config.yaml
n_experts: 12
d_shared_expert: 0
router_score: "softmax"
normalize_top_k: false
balance_bias: false
lr_router: 0.00166
vocab_size: 16833
tie_word_embeddings: false
Below are experts of layer 2 (counted from 0) of a mixture-of-experts language model. Rows are named router (the router's row for the expert), gate (a neuron's input weights, with its number), up (a neuron's input weights, with its number) and show model dimensions 0-191. Each number is 128 + 32 x the weight over its row's rms, rounded and kept within 0 to 255.
After each expert's rows: "comes after" lists some tokens at least twice as common just before its tokens as in all text. This comes from a sample of Wikipedia text that the model never trained on. Tokens count by the router's weight.

# expert 11
router [ 67 169  70 119 192  81 133  97  88 128  82 121 120 158 105  76 112 181  95 142 138 127 175 142 136 101 163 140 164 115  93 164 111 134 167 154 120 108  69 162 128 162 146  94 114 114 135 142 127 152 159 172 131 163 123  88 109 137 156 133 134 114 150 108 132 164  99 175 109 118 138 143 120  96 168 163 185  41 126 136 114 154 113 135 147 175 134 104  83 108 111 132 144  75 166 101  68 108  99 141 113  43 165 144  50 133  72 123  91 156 157 106 138 115 141 108 160 173 114  81 176 102 121 168 192 120  92 118 140 149 111 117 136  73 127 135 136 165 104 118 118 138  89 111  96 183 162 145 128 141 145 157 177 107 143 182 110 140 152 112  56 139 139  93 133  79 109 104 135 160 100 129  97 109 104 202 124 195 139  92 109 106 175  75  73 198 126 125 146 167 158 132]
gate0 [147 122 141  84 115 103 150 155 143 171 137 108 134 136 104  89 109 160 141 139 148 120 186 133 137  96 150 116 102 100 165 151  95 200 107  51 148 132 135  77  77 150 180 125  88 105  90 159 119 186 148 158 145 183 119 130 112 147 169 126 132 112 101 120 218  89 101 130 151 132 112 207 150 150 113  93 119 112 239 115 162 142  87 131 156  98 164  64 147 175 149 150 125 101 129 133 126 116 139  77 156 151 165 157 150 115 155 154  57 126 121 122 104 150 103 134 121 124 156 119 164 128 122 120 129 167 150 111  87 127 180 127 110 108 140 174 136  91 134 140 108  71 123  69 131 170 147 176 171 135 194 119 115 159 157  97 124 132  98 183 148 116 209 161 136 115 133 130 140 102 113  50 140 150 112 135 134 141 121  90 103 182 166  96 179 146 201 182 146 113 166  91]
up0 [114 122  80 126  80 158 158 132 148  65 111 109  67 128 120 147 103  98 182  82 138 100 174 158  99 157 158 100 126 125 153  81 176  96  94  39 176 129 155  79 132  88 125 136 113  98 100 116 107 143  81 163 129 130 163  83 126  82 115 136 131 181  94 149 159 118 132 155 196 134 213 126 128  61 119 117 144 123 188 116  93 182 112 115 139 121 118  76 145 169 131 109  73 171 122 107  79 130 123 125 122 137 109 148  84 144  95  78 138 167 128 146 131 246 139 143 130 107 115 128  91 111 109 153 158 143  55 185  73 156 104  95 110  97 154  95 171  93 149 131 129  96 101  87 113  88  81 156  94 143 132 160 137 135 137  96 153 146 141  68  88 144 174 173 120  77 112 151 115 145 171  93 133 150 125 171 125  85 122 163 143 136  99 141 166 123 129 150 162 132 106 126]
comes after: " ", "0 ", ") ", "1 ", "2 ", "3 "

# expert 4
router [107 109 148 140 168  88  94 165 113 153 165  90  83 122 140 149  99 153 155 144 116 157 145  86 136 119 120  58 114  97  67  84 114  80 165  79 127 122 105 119 121  95 123 151  86 181  83 137 177 120 122  95  85  80 157 154 117  78 229 144 129  88 182 148 141 132 160 131  98  66 127  71 124 100 153 140 166 168 150 103  94 121 113 135  96 127 103 123 110  48 109  91 142  95 213 142 193 121 100  66 114 137  71 111 133 104 135 105  94 112 118 101 127  71  92 155 136 116 158 118 109 116 146  91 133 143 100 149 120 153 146 141 136 133 121 147 163 128  83  86 187  72  78 133 137 118 119 144  54 140 140  71 210 119 114 168 121 119 105 137 120 155  92 196 165 129 148 120 116 177 110  90  91 134  85 155 158 158 141 129  91  85  91 122 124 135 149 128 118 159 163 155]
gate0 [101  86 120 165 128 116 156 129 116 126 105 111 112 155 125 177  67 154 142 124 152 140 130 112 105 117 125  85 127 135  79 143  65 103  92 177  45 181 110 135 108 129 146 177 117 153  90 131 157 131 159 169  80 100 152 130 100 136 147 133 122 124 110 171 162 116 158 114 124 182 140 114  73 157 191 184 160 112 143 184  78 146 111 120 145 111  59 165 171 139 116 109 171  62 187 158 145  77 118  98 189 151  60  86  61  79 134  96 105 110 135 157 101 173 154 167 135 149 154 130 129 127 119 142 127 104 120 119 136 162 151 176  76 189 157 168  67 160  78 113 136 114 119 131 191 121 204 139  97 158 133 111  94  93 106  80 118 147 109 144 143 113  84 115 112 130  92 124 110  55 146 178  66 135 130  94 112 146 151 143 111 163 117 142 110 169  78 139 134 148 146 161]
up0 [139 101 109  85 131 110  87 152  85 138 183 142 106 108 101 145 106 108  76 106 188 145  70 148 128 157 123 157 114 138  84 140 163 121 111 127 176 139 183 104 113 100 103 121 200 137 143 150 125  98 145  97  67 131 172  96 110 166 133 172 108 106 146 139 103 104 128 106 103 103 127 122 117 167 134 104 109 167 117  49  96 141 168 199 138 129 110 112 148 190 153  99 132 154 128 128  87 209  75 152  78 170 118 130 147 134 174 148 168  61  87 117 139 116  55 182 116 152 115 118 103 123 148 107  91 170 170 177 125  78 145  84 138  96 131 166 110  92 148 134 122 145  26 150  97 186 115 155 172 102 119 120 146 128 174 105 181 118 146 186 122  92 110  68 155 146 141  87 147 158 164 134 120 159 126 140  85 176 162 109 122 160  87 120 168 123 185 125 128 141 156  97]
comes after: "201", "200", "202", "199", "198", "197"

# expert 7
router [167 119 169 198 136 139 102 191 138 132  94 140  80 140 132 110 158 128 158 242 157 111 177 115 177 121  53 131 152  81 102 141 139 138 120  55 134 139 166 147 114 109  88  46  92 105  96  81 135 143 173 109 121 132 134 128 146 187 132 134 170  92 154 159  99  93  93 188 162  54 105 122 168  80 151 158 174 110 112  79 132 110  97 162 127 175  90 138 109 143 136 135 128 135 150 133 103 116 145  97 139 149 115 126 171 147 141 127 165 100 181 143 115 126 123 133 100 125 123 133  81 121 157 147 113 152 150 158 115 141 139 141 170  80 109 148 135 158 159 100  57 135  41 106 148 100  75 138  66 135  76  86 134 114 108 147 157 167  84 135  61 126 116 149  93 123  89 159 151 116 102 109 138 155  94 156 187 161 148 146 151 113 108  90 105 130  88 111  80 110 126 173]
gate0 [140 180 182 172  92 156 180 181 148 104 133 162 111 158 201 125  78 101 115 113  67 115  97 152 116 144 170 131  79 149 178 137 175 144 164 104 130 148 105 154 115 146 128  75 144 123 127 145 100 107 138  98 144 123 109 121 183 118 131  19 122 146 141 214 163 184 159 140 142 157  79  81  70 161 113  84  76  89 177 173 135 123 150 172 153  80 160 183 109 122 120 103 161 143 131 129 116 182 145 128 138 171 123 170 112 142 143 116 187  99  94 126 177 137 119 115  58 137 107 149 141 132 136 154 111 106  72 122  99  96 112 119 150 144 146 113 111 119  86 125 137 102 151 133 142 128  70 107 149  93 214 172 161 187 135 134 111 144 162 124  81 101 162 120 165 130 175 146 120 126 106 106 171 171 173 121 178 156 113  96 145 145 177 148 158 131 154  99 133 117 103  95]
up0 [ 96 133  46 146 164 109 139 159 135 175 182 146 126 156 166  86 106 122 181  61 156 130 116 106 185 152 176 135 112  58 171 116 132  95 186  44 109 109 117 110 129  84 139 111 130 114 101 151 114 103 133 135  79 108 116 124 160 149 136 130  93 127 158 140 109  49 149 148 120 157 167 199 144 111 114 115  74 140 102 114 115 163 127 148 106  93 165 149 198 105 191  93 128 108 138  87 141 132 163 147  97 137 135 150 138 104 107 123  47 131 105  99 124 100 127  95 126 104 145 118 155 159 159  79 145  75 138 114 107 126  67 141 165  99 130 147 161 148  87 100 164 156 162 122 113 168  98  99 151 188 100  99 143 141 129 126 118 111 176 139 138 108  47 106 147 123  91  90  69 163 146 106  88 105 159 102 156 185 107 100 124 120 157 129 129  89  86 158 137  44 187 109]
comes after: "| ", ".", "–", ":", "; ", "/ "

# expert 1
router [ 77 130 140  53 143 121 135 172 112 121 112 180 181 133 198  99  74 161 145 113 124 137 172 124  99  95 153  75  94 168 134 103 102 125 100 107 125 128 117 163 140 201 165 190 145  60 113 136 171 131 119 111 110 153 179 179 152 166  94 106  76 116 148  61 112 163 121 141 114 170  90  82 105 153 122 121 108 131 115 121 162 170 130  30  85 163 110  93 110 128 101 124  59  93  93 109 124  82  55  59 135 131 151  94  85 103 120 113 150 132 181 106  50 127 107 153 175 128 111  92 112 123 104 141 189  97 102  92 125 189 135  88 149  91 119 144 144 105 143 152 162  71 151 124 182 135  85 165  59 140 139 138 128 136 142 132 107 139 131 105 127 175 111 143 179 121 140 139 153 172 102 172 149 116 129 120 131 118 114 101  83 106 126 121 128 139 164 105 129 122 122 172]
gate0 [127 154  78  90 123 148  99  54 140 113 141 148 123 166 130 157 107 178 148 155 137 143 160 175 163 182 103 115 120 138  83 143 117 103  82 160 142 172  78  99 124 115 161  70 198 142 113 136 166 151 147 139 147 135  93 144  95 144  87 174 142 109 120  91 116  81 101 178 139  90 161 124 172 135 102  87  77 118 148 115  68  81 161 115 100  70 188 118 148 127 110 127 114 149  95 102 150 114 142  92 140 101 139 131  91 114 105 142 109 153 159 127 165 144 119 136 125 104  96 113  51 133 185  91  96 164  97  78 140  55  42 161  93 134 114 121  72 142 162 115 140 158  86 175 155 121 135 146  72 154  58 126 114 133  99 198 154 106 104 114 105 141 136 109 147 130  51 141  88 147 100 149 145 151 109 114 130  67 141 119 173 159 118 109  86 136 134  82 133 153  51 174]
up0 [145  85 108 142  72 111 117 175 128 132 147 154 120 145 103 135 119 145 143 130 208  95  75 148  97 126 103 183  85 136 149 136 151 141 121 150 113 172 126 156 163 161 117 181 100 157  84 122 139  76  77  86 154  70  91 142 127 155 132  52  76  98 140 118 112  90 121  31  64  82 126 138  99 100 142 204 154 105  82 124 135 125 123 152 145 172  90 140 150  98 134 164 159 120 116 225 134 159 138 142 107 141 138 163 155  84 101 124 150 124 155 153 114 133 158 145  90 158 133 166 193  95 130 152 161 127 154 179 132 116 175 113 154 151  97 101 153 144 127 180  76 115 143 144 165 108 120 133 184 135 168 116 120 141 155  53 131 145 153 171 118 145 168 139  50 138 163 175  73 121 116  87 129  93 100  92 127 140 170 114 134 126 122 150 157 155 164 178  79  90 148 156]
comes after: "\n", "- ", "\n\n", " ", "\n  ", "=="

# expert 6
router [142  83 151 125 134 156 132 145 100 132 143  89 144 144 165  89  92  94 105  91  75 154 133 123 156 177 161 129 111 132 144 107  27 189 143 105 143 121 123 114 134  96 103  84  87 131 141 123  63 159 143 143  96 133 112 159 134 152  99 201  50 138 113  96 110 169 121 117 120 160 132 170 133  94 138 149  80 164  98 109  90  85 103 106  88 176 165  58  78 116 171 165 119 130 106 150  97 167 135 172 112 132 110 170 172 135 188 122 120  61 126  96 131 140  96 105 133 165 117 206 132 130  71 127 115 157 110  85 166 118 104 122  75 139 165 134 129  69 135 140  89 186 138 194 147  99 101 101 178 118  90 151 147 159 106 149  96  91 135 128 136 148  74 150 169  89  98 149 178 120  92 148  89 122 132 101  87  95  95 144 132 153 180  88  90 132 111 122 128 110  81  67]
gate0 [138 126 120 111 131 113 108  87 133 182 103 163 118 155 148 113 108 143 126 132 114 133  81 140 170 198  97 128 122 105 101  87 147 142 127 129 127 137 176 128 142 140 130 100  79 143 136 118 104 138 150 183 120 145 149 146 111 133 106 111 238 116 165  98 128 109 102 145 153 122  78  37 145 149 134  88 146 111 128 138 141  90  82 123  90 137 146 100 113 180 174 106 132 135 134  74 144 155 127 151 150 176 119 127 115 135 123  64  83 179 209 155 124 112 127  94 141 106 130  91 129  80 101 109 185  90 140  86  93 131  97 178 107 134  10  73  80 185  91 128 124  67 122  92 178 136 167 145 137 109 132 117 121 175 133 167 161 147 129  94 110 119  86 161 123 152  88 121 168 152 179 100 192 126 120 130 112 114 141 180 154 160 122  69 184 109 170  93  80  75 134 147]
up0 [154 132 128 200 168 103  78 128 150 108 187 116  58 115 110 191 151  90 167  71 148  80  63 157 117 137 105  53 132 123 177 142 112 138 133 194 115 136 142 105  74 122  76 137 153 132 162 101 131 104 126 118 139 126 110 128 155 138 153 125 145 142 112  93 175 122 165 108 127 132 135 177 109  96 152 155 151 139 131 100 106 114 138  82 140 150 105 117 157 155 159 124 130  62 121  87 109 171 119 130 146 158 123 147 124  95 147 139 159 130 104 159 151 160 123 130 212 138 139 145 145 129 110 148 121  61 135 169 109 143  55  68  92 153 145  99 178 146 126 107 156  92 164 142 153 176 114 188 193 108 167  81 158 130 179  92 111  86 155 104 161 144 124 103 169 144 112 172 104 131 112 131 133 183 159 129  88 137 187  90 119 184 163 219 190 163  92 108  93 116 101 146]
comes after: ".", "|", "==", "===", ")", "="